{"num_hidden_layers": 13, "hidden_size": 256, "n_experts": 96, "experts_per_token": 4, "d_expert": 96, "d_shared_expert": 128, "hidden_act": "swiglu", "moe_layers": [1, 3, 5, 7, 9, 11], "router_score": "softmax", "normalize_top_k": false, "routed_scale": 4.9, "balance_loss": 0.00137, "balance_bias": true, "router_logit_norm": 2.0, "init_std_router": 0.0136, "lr_router": 0.000645, "vocab_size": 4798, "norm": "rmsnorm", "norm_eps": 1e-06, "tie_word_embeddings": false, "optimizer": "muon_variant", "learning_rate": 0.00953, "beta1": 0.95, "max_grad_norm": 2.0, "batch_tokens": [65536, 131072], "max_seq_len": 256, "train_tokens": 334700000, "max_steps": 4610, "dataset": "wikipedia_en"}
Below are experts of layer 5 (counted from 0) of a mixture-of-experts language model. Rows are named router (the router's row for the expert), gate (a neuron's input weights, with its number), up (a neuron's input weights, with its number), down (a neuron's output weights, with its number) and show model dimensions 192-223. Each number is 50 + 10 x the weight over its row's rms, rounded and kept within 0 to 99.
After each expert's rows: "raises" lists some tokens whose logits its average output raises strongly, later layers aside; "mostly gets" lists some tokens that are sent to it at least half of the time. This comes from a sample of Wikipedia text that the model never trained on.

# expert 20
router:60 57 43 32 38 39 57 58 60 38 46 29 54 42 49 34 54 56 59 50 54 46 60 49 38 47 40 49 49 46 58 55
gate0:50 54 48 49 57 59 37 63 40 32 51 52 58 43 41 56 45 35 61 43 70 58 58 50 58 53 49 38 64 41 48 65
up0:56 32 47 56 41 55 41 45 47 30 59 40 53 66 29 60 32 60 61 58 59 61 46 69 64 46 64 31 52 32 60 70
down0:35 36 53 35 48 67 64 48 52 44 32 62 55 37 40 54 44 60 53 59 55 53 41 39 50 41 56 58 45 53 27 45
gate1:51 33 26 45 50 48 55 40 56 44 52 48 26 59 44 65 53 41 53 62 45 49 38 52 58 40 44 36 55 29 40 50
up1:53 53 56 45 66 36 40 40 43 45 49 45 58 61 44 60 54 47 22 59 48 53 55 49 43 38 50 39 57 61 64 53
down1:72 63 35 49 64 46 36 35 43 59 43 60 55 53 56 59 55 57 61 59 44 58 47 37 49 32 45 54 59 47 53 65
gate2:43 39 58 52 42 55 42 55 60 43 60 68 50 52 56 47 43 46 44 41 66 40 31 60 60 53 63 58 57 59 56 57
up2:52 43 49 43 41 40 39 35 54 59 50 49 48 57 47 50 62 45 39 50 51 49 45 38 39 63 37 49 36 44 47 33
down2:63 44 56 39 61 49 64 58 43 54 31 52 53 51 54 44 53 59 53 66 63 32 50 60 39 67 58 35 51 48 49 47
raises: ",", " the", " a", " in"
mostly gets: " years", " which", " this", " year", " there", " one"

# expert 73
router:43 46 52 43 57 43 51 45 52 26 50 43 56 51 71 45 40 41 35 55 53 68 55 47 44 48 60 48 46 37 47 66
gate0:55 76 60 46 41 35 49 60 49 62 54 59 57 46 59 55 56 52 38 56 57 41 58 51 56 56 60 58 44 46 67 45
up0:53 57 61 58 38 54 67 70 47 49 55 64 60 38 43 57 35 40 34 45 65 45 35 59 47 55 50 49 49 62 47 49
down0:43 63 77 53 58 54 54 53 42 37 58 72 62 65 46 43 48 61 46 53 46 50 63 40 58 21 47 45 53 60 47 57
gate1:62 54 45 57 47 46 48 51 42 50 45 57 63 55 41 57 54 67 56 53 47 48 49 52 65 68 46 48 60 52 53 69
up1:70 55 51 59 37 38 53 51 61 57 54 57 61 42 47 59 66 58 48 47 52 62 53 35 58 64 50 44 58 44 50 60
down1:51 42 49 56 47 38 51 52 56 42 48 59 47 40 63 48 49 73 53 55 47 46 79 56 59 30 52 55 48 58 53 46
gate2:44 45 58 55 38 45 56 38 69 59 46 51 47 34 36 41 54 62 57 60 38 43 35 63 32 46 30 48 60 50 48 49
up2:60 51 34 60 65 62 54 50 32 38 61 46 63 66 66 59 35 32 49 36 44 49 55 37 64 58 64 36 29 36 50 47
down2:59 42 49 54 28 48 63 49 72 56 71 59 39 50 43 68 41 58 49 58 43 47 38 62 53 55 54 34 52 49 40 45
raises: " ", " P", " S", " N", " R", " B"
mostly gets: ":", "):", "',", " →", ");", " :"

# expert 27
router:44 59 45 56 39 49 33 60 46 53 49 48 56 43 43 66 32 36 32 44 54 56 42 54 50 62 35 50 53 42 47 41
gate0:50 66 38 45 40 45 49 49 24 42 39 31 51 43 44 57 53 56 52 46 49 67 32 57 58 65 36 59 50 30 28 65
up0:52 61 62 61 62 49 59 37 39 36 50 45 47 58 17 53 44 47 48 57 54 55 60 53 51 43 58 47 48 48 56 59
down0:69 50 56 47 55 51 60 25 54 56 44 56 38 41 61 33 40 44 50 62 51 47 51 66 62 49 51 49 42 50 37 51
gate1:61 54 53 48 64 65 52 64 48 50 61 48 66 40 42 51 55 39 43 44 55 50 37 45 66 60 54 53 48 45 60 43
up1:50 66 44 57 52 68 31 39 56 23 51 49 53 44 22 38 42 39 45 59 68 48 61 50 66 35 36 47 42 53 47 69
down1:54 35 61 48 32 52 50 59 44 65 30 51 26 42 51 36 38 48 39 46 53 50 48 45 47 64 42 52 48 45 45 44
gate2:28 45 35 51 49 58 49 64 50 53 31 37 33 46 45 40 56 52 51 47 54 54 53 54 55 54 58 63 43 56 49 38
up2:25 41 57 52 47 49 52 44 52 50 29 26 56 48 46 37 48 54 30 64 50 48 48 69 50 45 55 60 43 62 38 49
down2:46 45 47 62 55 59 47 50 55 40 34 50 51 33 45 69 54 44 34 64 52 63 39 52 48 62 61 38 65 35 53 68
raises: ",", " T", ".", " ", " and", " F"
mostly gets: "ia", " China", " Australia", " Washington", "ville", " George"

# expert 47
router:51 50 48 35 38 61 46 41 31 56 56 49 63 51 53 55 53 37 65 56 54 57 42 42 35 40 46 33 52 42 47 43
gate0:49 49 51 65 38 68 47 44 41 59 46 47 44 32 60 39 31 62 51 49 71 57 64 37 50 46 51 47 46 59 44 52
up0:46 54 63 68 60 68 35 61 54 40 45 52 18 35 71 37 45 46 56 53 59 56 73 44 45 55 47 54 60 67 42 41
down0:70 57 35 52 66 39 34 65 49 40 49 44 50 68 52 51 39 54 52 22 23 43 60 67 59 63 38 51 47 61 46 52
gate1:42 67 59 56 45 51 57 49 57 65 50 67 48 51 50 54 64 57 41 37 48 52 52 58 42 42 45 40 35 26 57 46
up1:57 75 75 59 39 48 46 42 53 49 51 47 56 42 62 37 51 52 43 39 51 58 61 49 31 48 61 68 39 62 64 49
down1:65 35 43 49 52 46 55 46 36 43 46 42 56 47 57 62 36 59 30 50 57 59 51 51 46 42 49 44 71 42 52 62
gate2:35 39 45 53 48 47 52 46 65 52 54 49 32 32 36 55 42 72 47 38 45 55 38 59 43 56 38 57 61 66 66 51
up2:56 42 60 62 48 47 36 20 42 43 66 55 51 58 58 63 55 52 47 59 48 33 45 42 58 38 52 39 54 37 42 34
down2:53 64 48 64 53 45 51 55 45 38 55 55 50 55 54 30 54 61 56 53 65 54 58 58 54 43 40 52 47 61 42 63
raises: " of", " and", ",", ".", " in", " ("
mostly gets: " member", " company", " members", " son", " author", " Minister"

# expert 80
router:51 50 66 51 36 60 47 63 65 45 48 39 58 54 50 59 37 46 68 54 58 36 23 41 46 40 48 52 43 44 67 64
gate0:48 56 51 54 54 47 51 59 52 39 54 50 55 60 37 52 42 54 61 58 55 74 62 50 66 64 39 42 61 52 43 52
up0:64 61 60 57 35 49 69 34 73 32 56 44 52 52 63 55 57 52 57 48 51 40 52 54 43 61 51 45 44 32 53 50
down0:60 61 72 62 45 35 60 63 38 50 60 56 48 42 47 76 43 48 39 45 51 61 40 47 50 45 41 65 60 54 50 68
gate1:47 50 53 63 52 56 39 54 66 58 41 62 59 56 59 70 52 48 49 60 69 48 58 37 54 61 46 35 54 44 39 59
up1:60 51 54 40 53 55 45 48 41 58 36 60 67 47 54 79 40 49 53 56 55 49 48 43 40 56 45 43 53 32 36 56
down1:54 42 27 44 60 54 40 43 39 59 40 44 44 50 44 58 44 40 51 60 44 47 45 60 75 50 42 52 36 30 37 64
gate2:39 56 52 66 40 37 62 47 41 46 47 50 43 51 53 59 63 49 42 42 37 49 47 38 62 57 53 53 25 50 50 43
up2:74 45 46 25 58 59 39 38 57 58 59 57 48 59 59 48 62 49 52 66 67 44 56 74 20 55 54 66 60 34 35 50
down2:40 57 50 49 56 32 38 55 29 38 54 38 57 56 61 55 34 20 56 48 58 50 41 52 67 43 57 70 67 43 44 53
raises: " ", " Total", " Year", " Pos"
mostly gets: "|", " than", "|---|---|---|---|---|---|", "|---|---|---|---|---|", "    ", " Succeeded"

# expert 41
router:63 43 38 60 31 44 46 53 53 51 59 62 33 37 71 66 52 50 55 47 63 57 62 44 66 43 40 53 37 22 51 54
gate0:59 49 51 40 47 50 55 62 58 45 62 50 58 69 57 55 50 58 47 44 46 46 55 58 55 55 41 56 44 49 58 57
up0:45 44 68 53 64 58 46 56 56 43 59 36 58 39 63 28 56 51 51 42 57 36 51 69 63 54 45 47 45 61 56 50
down0:28 55 50 45 45 49 69 30 45 45 41 49 47 50 50 53 35 74 35 52 43 56 56 53 54 42 49 58 63 46 38 54
gate1:44 59 48 63 44 42 54 49 53 63 68 49 41 60 40 49 52 59 53 54 32 33 49 51 63 50 39 35 34 31 39 51
up1:53 46 43 44 59 45 61 57 50 31 54 45 48 48 48 64 43 52 44 48 57 48 22 46 44 69 45 68 47 41 66 70
down1:59 56 45 52 60 21 59 47 56 36 42 47 58 55 50 75 55 59 50 57 44 49 44 31 43 54 50 34 40 59 50 63
gate2:50 43 52 53 44 61 51 56 49 62 47 52 40 73 49 61 61 42 48 65 54 74 49 50 52 59 59 40 37 34 45 55
up2:49 40 48 46 47 74 47 56 59 55 52 54 42 56 45 52 55 48 54 56 43 40 49 50 41 59 85 49 35 46 61 32
down2:74 47 58 43 68 55 49 55 59 34 75 44 49 38 38 64 52 54 53 58 27 59 35 49 38 50 53 56 52 45 44 43
raises: ",", ".", " of", " and", " (", "-"
mostly gets: "ical", "ology", "ration", "ological", "ination", "ulation"

# expert 26
router:44 56 57 50 53 56 38 35 54 38 59 32 43 58 45 56 52 43 44 59 64 64 55 65 47 52 48 37 52 64 57 46
gate0:36 22 41 56 51 49 56 51 68 53 44 44 37 51 38 54 39 34 45 58 51 49 45 36 50 49 49 38 59 48 55 45
up0:61 56 55 55 38 44 63 58 62 60 71 42 24 46 54 66 37 53 41 53 46 37 67 71 44 39 34 48 53 53 50 64
down0:50 59 58 52 72 46 44 51 40 67 47 54 48 57 44 44 47 63 42 46 42 49 38 52 55 53 51 44 51 45 53 37
gate1:42 62 56 41 56 39 60 37 52 44 52 46 41 63 47 43 41 44 56 53 67 44 44 43 59 39 43 59 59 41 57 38
up1:27 44 67 56 47 62 48 61 40 62 51 43 61 52 47 61 55 53 57 61 46 61 37 40 49 49 62 47 45 49 36 65
down1:49 51 34 46 62 41 51 46 55 49 43 70 58 47 46 57 49 45 41 57 53 56 45 56 35 52 58 55 67 56 47 58
gate2:53 48 46 51 53 54 50 46 40 65 55 44 42 48 46 44 62 22 40 59 39 46 52 70 54 33 51 39 35 28 58 38
up2:42 48 51 61 74 67 42 41 39 38 64 55 63 58 70 55 49 57 40 69 63 40 45 52 50 31 38 41 40 23 49 28
down2:57 37 49 45 39 53 33 62 39 58 62 46 49 55 48 60 59 53 55 39 43 41 55 57 33 49 45 46 52 45 70 32
raises: ",", " (", " and", "-"
mostly gets: " China", " Stadium", " Championships", " Street", " Company", " Valley"

# expert 72
router:53 65 45 42 61 34 47 49 59 52 67 57 49 56 40 39 50 38 62 68 50 70 62 50 56 46 49 61 52 33 42 39
gate0:69 53 61 35 51 42 40 48 57 53 37 47 45 55 53 28 44 55 48 39 46 58 55 48 71 53 61 53 52 60 48 42
up0:37 41 52 63 43 60 56 63 44 59 66 41 34 47 39 53 55 46 53 44 47 51 52 68 39 47 51 49 51 49 49 46
down0:57 59 27 56 54 47 52 59 57 57 52 39 37 56 34 52 47 69 38 43 39 47 62 48 61 40 75 34 53 44 36 40
gate1:55 42 52 58 56 59 59 47 46 56 69 61 55 52 53 54 59 57 65 57 57 34 59 50 57 52 45 46 18 49 59 50
up1:59 45 47 46 61 65 51 39 48 32 50 66 31 57 39 46 60 59 40 34 55 57 47 29 37 46 40 48 58 48 41 47
down1:56 54 51 58 73 71 54 55 39 59 43 50 53 45 41 63 42 36 42 51 47 44 56 64 31 59 50 53 40 47 50 34
gate2:53 60 47 36 71 66 53 52 43 54 63 60 21 41 49 36 34 45 47 44 28 52 73 46 58 47 58 51 45 51 40 46
up2:58 45 42 43 65 60 24 51 57 59 47 67 42 53 53 56 57 48 56 58 44 53 63 41 57 56 53 33 58 55 56 42
down2:45 58 45 56 55 53 54 38 50 69 54 38 47 34 51 42 55 41 43 54 24 51 57 62 35 43 41 62 55 45 52 32
raises: "\n", " ", " —", " Succeeded"
mostly gets: ";", ");", " |", " —;"